Experts of a small language model.
Size: 13 layers, vocabulary 4582, 41.8M parameters.
Experts: 64 experts in each of 12 layers, 64 GeGLU neurons an expert, 4 picks a token, a softmax router.
Training: a variant of SOAP for the experts, 5756 steps.
Below are experts of layer 10 (counted from 0) of a mixture-of-experts language model. Rows are named router (the router's row for the expert), gate (a neuron's input weights, with its number), up (a neuron's input weights, with its number), down (a neuron's output weights, with its number) and show model dimensions 0-255. Each number is 128 + 32 x the weight over its row's rms, rounded and kept within 0 to 255. Numbers have three digits each.
After each expert's rows: "comes before" lists some tokens at least twice as common just after its tokens as in all text; "comes after" lists some tokens at least twice as common just before its tokens as in all text. This comes from a sample of Wikipedia text that the model never trained on. Tokens count by the router's weight.

# expert 54
router:130143111068126143079113141146175173149153098116113113153114085130145074140168151157096123118149131080169096157096179152165143162115098155185116180174168117118153129081138103173118092123142151142121138097148099155161109143126148100168163166140084103104113136153105107189100131086130071154144134173103142200165184152126096125144096161096138177149098179068120137165046059092142115115181102142095098140083110084137175151109090118160146158137129180123132153206117124141175148172130164149091108139181180131201067118171176132192131122156130161117136143104157082127147195065145123166198111098096154176158152126144108175165068112119102117115134116107108115166123139138136108091157163163134131146153146164145155121190079110102105151117099157085171168181128072121072144093073158
gate0:129115163169154172060134096140100179146129143117107147102113167087154133149175143094144144175142105113130087118139090101128161116153103151149144136143106117097111115159174095085119166196182141083166055121152126143162122120077143126087064095132104171163137113140174178112163135100067086122171151127152111136147085146156127078152119120189131135152112131137094161154133108077127097154108169101117140106162103165078136097097126154126117127124134075116081182158151184083111131071092141083132170123137055154103176120098118076172175181104102199103116161137148116112055150083154120128137151150100124095045199122103062102170088138138146090152118070092130118142098084192128152127068134129153154158115076155110105150128063135102022131096150117113122124091073129154086143122102140
up0:196165054079170081186135153111178069119132122152146135126143093126083104107086145169132112088093163131074170112107201137103098134050137051087148056102116167175139099140118129145143075086113138180094174125087136128088129130180113129139190113134152139130113112170116143094098121159121161137114126096111127130166193096104163172131122115130126150131115139163155128069117168186171170130171112148141124144092145134158099129154131138122148122166142185113186105129123072184135147163156078141141110151088131116140119120127116203079067080154174126163145132153122113146152085173096118153118104111150139145225092155122222126123177128097120133074159154151165106130140160096153086127145126130096111056072163083120108135130213128153176137177115119112119158110167106124112101149127101
down0:059115136133119107124168163140140158119116102112068108095137106159150135123128141094166139147117168108103086106158139072194168096097078087158133100124109101150158112052090153158122140116106070112159134150120110110082144152104136149104119149180130136125148087119120116184172142120132139131082086141103091060123132090115087113068088146131138144076137104124161149108127062141099131117126115094141130115138110154208105144093159061106120164102137154133116068145153167108186091130058119184111149077120111049139130133181051128134164140180135123159170122091142132131076080145143113133070130085128162147138122093083113110091106120181100179179134092112156088129169178183075103146166123105091134215051167100158171151158158128155114165140158086144138130172033148137098156118148098
comes before: " ", "\n", "|", "-", " —", " S"
comes after: "\n", " |", ")", ".", "%", " —"

# expert 41
router:151106086092140170150124165133060117140147105117114058151112144055173125158147164184086161134129141131155131173161195183120144176185083146103179150113108155122131115146196126125095168170120157143133151125132141148131068120164129157117111115169128096143058068152151107147139183070121110187186092141096155206113116185168131127113119115186138150161140123156111211079067099173104113123110126091101083125043131126157100139158197167128155180160091118124091131110116142173109157131112111178093173164114098091118116097114185123148144194129104051075143124113142127088141123174129115139140106119100104143131078117098100186142115155114159087109149086122076087126112158144162113156096112098148131115136133121126104144073079180084082171137117078104108118077165120138168135110123143
gate0:120079075143120095156190166169142135114164147130095121109186162114093107134109132159150147138093083139137144055081165123122074066142117133141104135187076094100133184175217143103103133181122109127162155142118086085137128134156118126094091115073083131108136046114111088167129167123153072116121117113112146143053195098139146151159077160111133182157023171185127120103110183117153141109103139138162164120165094134132169158114158120096118197127135124096169156129161149151125156096162129111072107163131147083115096123151082137157153107075112114106150179137100143191134163143138188150135135161078103157143185112114140138090151158118135148164153077099103149084084087116155085080075128121114184136108129129149065116118128162085146111158134163088117135180102146112144083149061138
up0:145181130135153166137096115107089096095132124144169122089088112163122142191179111121144098109178168187152128139154108074137159136157139152132120137098136130126159098093101129127138074096115124119121110052142193122134120155157131122196175157111152131121125192093101135106091029144117155139071134150143091074123063178119126100128138093131115078131179126085097090155132077118098141093127131166125119126130143126135149153165161109144154100163128180174095120147174131112127076152125185106156163099109092167154169181079115106088087101116162062187061124067151129095149114098102085075141122126195113095104073122129135077097118151093086144097138159160162125169164159175111124177195137134139099184133061166111182108162120069103113163117112095142215129078136142150124160158135090
down0:109091096117107109136112135075120093164148140091143117173083176128121120107162153095129128137111134052106109112123128107154087176119121160136160112141034081191125137115135157135178111123159154087138154150113150027129144108114129148112122106121167133075150097140146051156170142116130094109134158110169180093089133090156149099127097131096128177145096154184154171098099163111143137151133168153139133126127094123141149163157090107080117132082101113076191172110061125115131131188087068151114119194172149153167110092149101151132140092093148160097157173087123145171100181153107125109183121161115093148138138132113139123167158117133057117121112059122202082105171051118072127088135122091165110085137151126128124061127046169180119135161124092169147175154130087087191150135084132
comes before: " ", " K", " S", " B", " R", " D"
comes after: "\n", ")", "\"", " Born", " Label", " by"

# expert 21
router:087166128106083162131171071111103192077158144166102175093053089116088126152102075143129118146136105123070122139130122165106091087091144132102056076150106112155164117144129079188146131087089137191109135138154113101139165146074153114083132145112100105085143165118121167106214120147175156123128143095094177077110142067149160121137090124103151132152104100141105151170111140141156097097093090067162092083067146177156156179120112106077106165055107112177167130092113160112152120112138124130151126216173128178151084176149110135151099148125138163112119165214116140110142095067077119146094121172145098142105103117136163106227139129165133119150135101121152120116117088142153097178134069156170149117138116103101156070140142071101172109120136148115115120127132156176125110085154090
gate0:142163149126071138099155129108138053152133111078097145148163100149109105139054114140158131121161140108156153100137150125120131147137179106109106130169092127065159079131097107138096145138129122203146122138104132069160083095125136124053080071142155135155097154130145131132131161092180137141153186164122140154138152145123159160178086100147112149122119123139111172128134129082108116152090092226177119141106127158138105109107122147153163178161125152175135151118091151131177211102131125142143144157098190127136074081112124147162099140102176161134151088150132103106112035050155156111116103123157152105107139121123097106187070107140111091150090184120069196142074090106136139197124089127073160115104130156091180170134163145136130139161142120125105229149163058136158183135179090
up0:133064129156165120147110186137116149117133172204093147144146125140118115131189127160175118114148104091154117108160073095133084150126148161102101175061165097118135105103158038101141182102195115005088139088134151126078144131144061098164137137108102122149119111089103088147142176135149113097162095121150110128138123105148112092089188179091172103132141117148096111105133132121160136126138123074128152162146169158082147110112112165152115114114089119100064125095111079041104076151144117152156201091160142116135106054176104093123125139158159117149097131127140111142091153185140124087143089120128119107106133159147144109108134141224114135192073115150140143168114166171149104144151138103063115108169079130112161098170126104133129156118104152147133092090162202109110109210101140
down0:120094125084189149103110145163111131106168125144147160149108134137126144141116173118137115144133129171175131171121097153071115195178099120118128086122193121137096101157119138079107065155158168121069128054144094078139086103126138112168194081154142122148161067125121082076142150185192147141130136104109157134154102071127142153139135111124135111149114143167149118119120106131150191135142143114083161161163081123124158181146097160136105077061082113082134124177087159132130134156126092147156140146174116193164126095131104082118177132121095145145119060069126074165180142152049161138150100137113113133144122134094220126105133099152139065106129119155081106117094132081133154111139155146111163103132159126153039164208139046141142153126120059150096072092161169152089142142136091
comes before: "1", "2", "3", "4", "5", "6"
comes after: " |", ".", "|", " f", ";", "m"

# expert 10
router:135093136070086074170167142167131165053125204131098102140121057157122157042107118080130106112115149175102136180104121078178129163121079135185091070090108107093163132111101102125161163139114163180078096151086112176146162113130179139167146087135150069129136183127072102173149143180117104140095125109140160198177168100053109127124139200115082126145103079093084171093132138148133152142132160147083110128078142074146103176172100135110088150133147063107145131108137103154125137127118147095070085116152190148114133114137117108155089095129143130081121123112137089115074093138180133085167098194107139101131157108130149115167152077090083109098156181082122163109165136135143134155161137143156114155139099121139119107137144103111164085179160156181185096142146124168104154134107147
gate0:188180086118144132105136063059094173115072131114175172120109107155121159094051096104105167165063173119082140113131121034174170164126155116158112205102164116147182092151174108115174148141115116078074114182124149169115127126112134148150152123121173183162116177136154116190105109139138165101052162153165039152174108134090124137101106128113136118128146133141146120128154075137191105130099125115173098110102155105145143131145095103076119090123093113081094111163151078127106108149125070111102149109099137142121145125139158121120136064155102043140138143113175125165144148054141145124134135087148126146066113091114176116128128073174168102156128172175141075109094149116156179166161154119107162095115103105115130093140179109115125105147114114138107121127115176157117182070075150
up0:129122172093079136136189146121088096134169129158082182123147118115159130155194112093101161132221098135124162119108110197124082112149140117143135114166141164154085129077132131096181145114178105138165111128017100118104168109064145179162105148120090115124121079092117135099100126128134103104133118066129178122107144120097114048169152134152155145158113165144090133114134184124084131141119078078148190155167133138143144101105147149161147153071150163186143140138129136106124125124114121185167101134147153106093112172116064143110103141130108132189065132126127090115072123177158148109121069130161136142100166167183121152129155170098156154056173125109118153112135197131096099100078130093167151178159103157164123215125114167164073123066166142095088103161169108145156123135162096
down0:099087126148170068106093119072069121072090136153132092154098114096134142116162125176151123135150108156141076114163109117112105142115152142116053084163118093216179142126151143118163157102149149096205133115116126132165127130069143092158095125149088099134135159160144128136112160123104097139183135178089115108134188130141120148117136117090180165155157019107108174138141113133120099150123069131107116127138119140130150153100123202152143128155107140075091103085143087098115128068109138105151132151131195107100067059158141165191133164105095123074147124106103102126111089188154118168187094070165149129112143182048097068156145106174038107130062119177113089175130093158085135079097118091108145153100100159092140146145126100106173134121131103075107138108140118142116126088142109
comes before: "1", "2", "3", "4", " |", "5"
comes after: " |", "|", ";", ":", " in", " /"

# expert 51
router:110195125140162089085131165134189116047137106112099113153125118094154149167167092126078125119148126148116097164180154057038153111170091176143125144132085178100110145102132105108180072060189128199145150125092130167146165141124134110178113131150106175156137114130126186191130167144163114160165105150110116164092124148123143139137168126089129098204130163150182106151166141150114136116103142095108057123139137098174153099172171180080106109130121094084064114148089126092097164170110140125111158093083116172161101124147128146112104135165159152114083127120144215155125183139129168175147141120109127123104162137135090128176131081160109114084100181131076152178159152145086088115150110140094126097091103114126119082098123146055119144118044122142074137102146066101157114104103149
gate0:074164135095095111153108086160128172037151124113084164116131115122078150108092143179090122134101135123125112152161146132112181076194150073106141047136091132105103136130164101163137128143107156094116093083116089123137142155092125159095120131167162171141140105096166133084172129126083178120172099104150135133114125113135158115118165148084112146162127126136168080153132178210130092133196157152128132107096119171162100136135147124134086125118102111210132150075166125115069119112152039167117086097151120137197174119135112127098132149168126121133098180174143134147137209140117182175093141088082186148090099080096105123133153131142138180098174136117137134148196146142142165149143081124108083077100125116099241118107101088129109100130105074104140132156177088139142132145112203
up0:168108109140080077143155157168108168127132102141167136197193136119104132148146118061108174139148061164153175120112110147142098125099106125176161132183159120123172078104139055089085132099127171133166139118173083102171119115155150152072127110179113105147133126067132160200132099116072170160079146073092094103083178110150088113151135163131095088075127136092126113102119116094109149151219112112122071094154123121117133138130118060172129101104105111163139128181141091067162126139152125124122126101124139113123111108119115147106140113110096115151047058062144156047133093083143111153117102100109105133192110138171072147152166137151165102097098150185156122119144134125157107133148217147126164177119129142144161120101167132122110179132173106130042136124079108149115157122178090
down0:129133130089115127116117188165130115143182099171121163143096119146155148110178133128114124126152123147177088139203089122096135156123143211091106140129100228099154109117079125186193085121172147107091138143144122145083171141145166099195103173164128121150116173188115131133129101098226132153162065115118176142150158155145162193151134074100076155183142160105143093141145104203118167161122156167140101081129128147155147104165185091137119136136097101107121152120072049121103119206134074134126156119165072096161135089140146077183076133158156120137124123191130092138131137130065191118146116160139100144159108115115113139128121070126154136108137106144125175154103154102120066146196114131115101119176161136084088129133112191138073152122132170134127111105181116148115092136117123
comes before: " ", " —", " −", " .", " +", " –;"
comes after: "0", "3", "1", "5", "4", "2"

# expert 24
router:120150156055131123072121108168139182162169132130181154147137095149139116124206128103100147133149123168117167136114076069088137095121115101096172069127152087098142121182166123061089186110189057123106138171155169145106145125125094126109150113171162174157154168139146077141093160159111157171111121135130133172148125157125107100081166150125159102151171135158126155178085127114107099174215146214176162154103170089145142133181185089149129119112069067095121175097135128069169153181184160096072085152103107111112185142076155143110077138134135111115150162125170120158154101110173109105112098141079112133167128125163143141134121098151109086093100131125112081099198159167169111074120111157120129124129093135140169084142174138130143076130113079179128160088157130132148123135162160
gate0:122143103107168137100125129217193133165085118170111132092151113188131139182129162067127085096114087129153125119119146147106133087085108117085117151043133116078192091138139121112144095101119133085125178177192198190100107136118072113132116156074089107148026090070135185172133132080140142105143091110140142181123072084101149107123144157177109084136131168096081126148081131084139126147135121094142072113164103139093084118127191105170097120129063198096191152096157150114076167117135102110129120123108123110161177160126102091119174170083128128101182116101125181084137114099142165144101129144125160122137160103150106130138128186143160095135150180163138157127143098171144171111103124124088098089140130092142088132165089128141162123178182152097126110172120137107193113123149127
up0:099061123152113109110100107128164118104082147039102152088134146113136113088154099072127167159114158155124097106161099131145078154149072146138096091160114177153126095122127123146063104130188190155108171059143137144166137091103172134173123153098112127176166141133110091153158139139155140116139124118084068088161094170059173142087127150151140108106162119164144091124171085131148117149090129131079114143177140156096159103141120149079096162149160125111133151183148126083157137115153171126050136100173150138117132116211102200107191109083124190155088167136112156115125082179153160113088142099112135151145118173129112132085092108055120107063110111096113168135160158127148170205112145083211131128146155133117112100118116155134141131064106138153106109135164242143115143109132125
down0:174088140159116199126111122153100131060115121100205142116056124129126172072150111055143140188107136182115188160094167126127138208082124134172131138117132132141115083110126107158107092098137160147152184074090130184138162126135067120076099175171147115146166145106079149147112119081123200086059128127076144139114111141075158162136138138165148081149090132153079094144087150114098136159136100142127104141132117137113147125081110173107125103152028088119076108129154058166103091112126148182155126159096089143127113142154109087112138136151146155184125120159105124154155150137194102098154089135113141145130128118159112227172116155131139172110172114136123149127085120128111182127177136178128132120156114153143117177172199104125064124162123135177108135085108088083093133082118131
comes before: "9", "8", "0", "1", "2", "–"
comes after: " ", "1", " (", "2", "–", " November"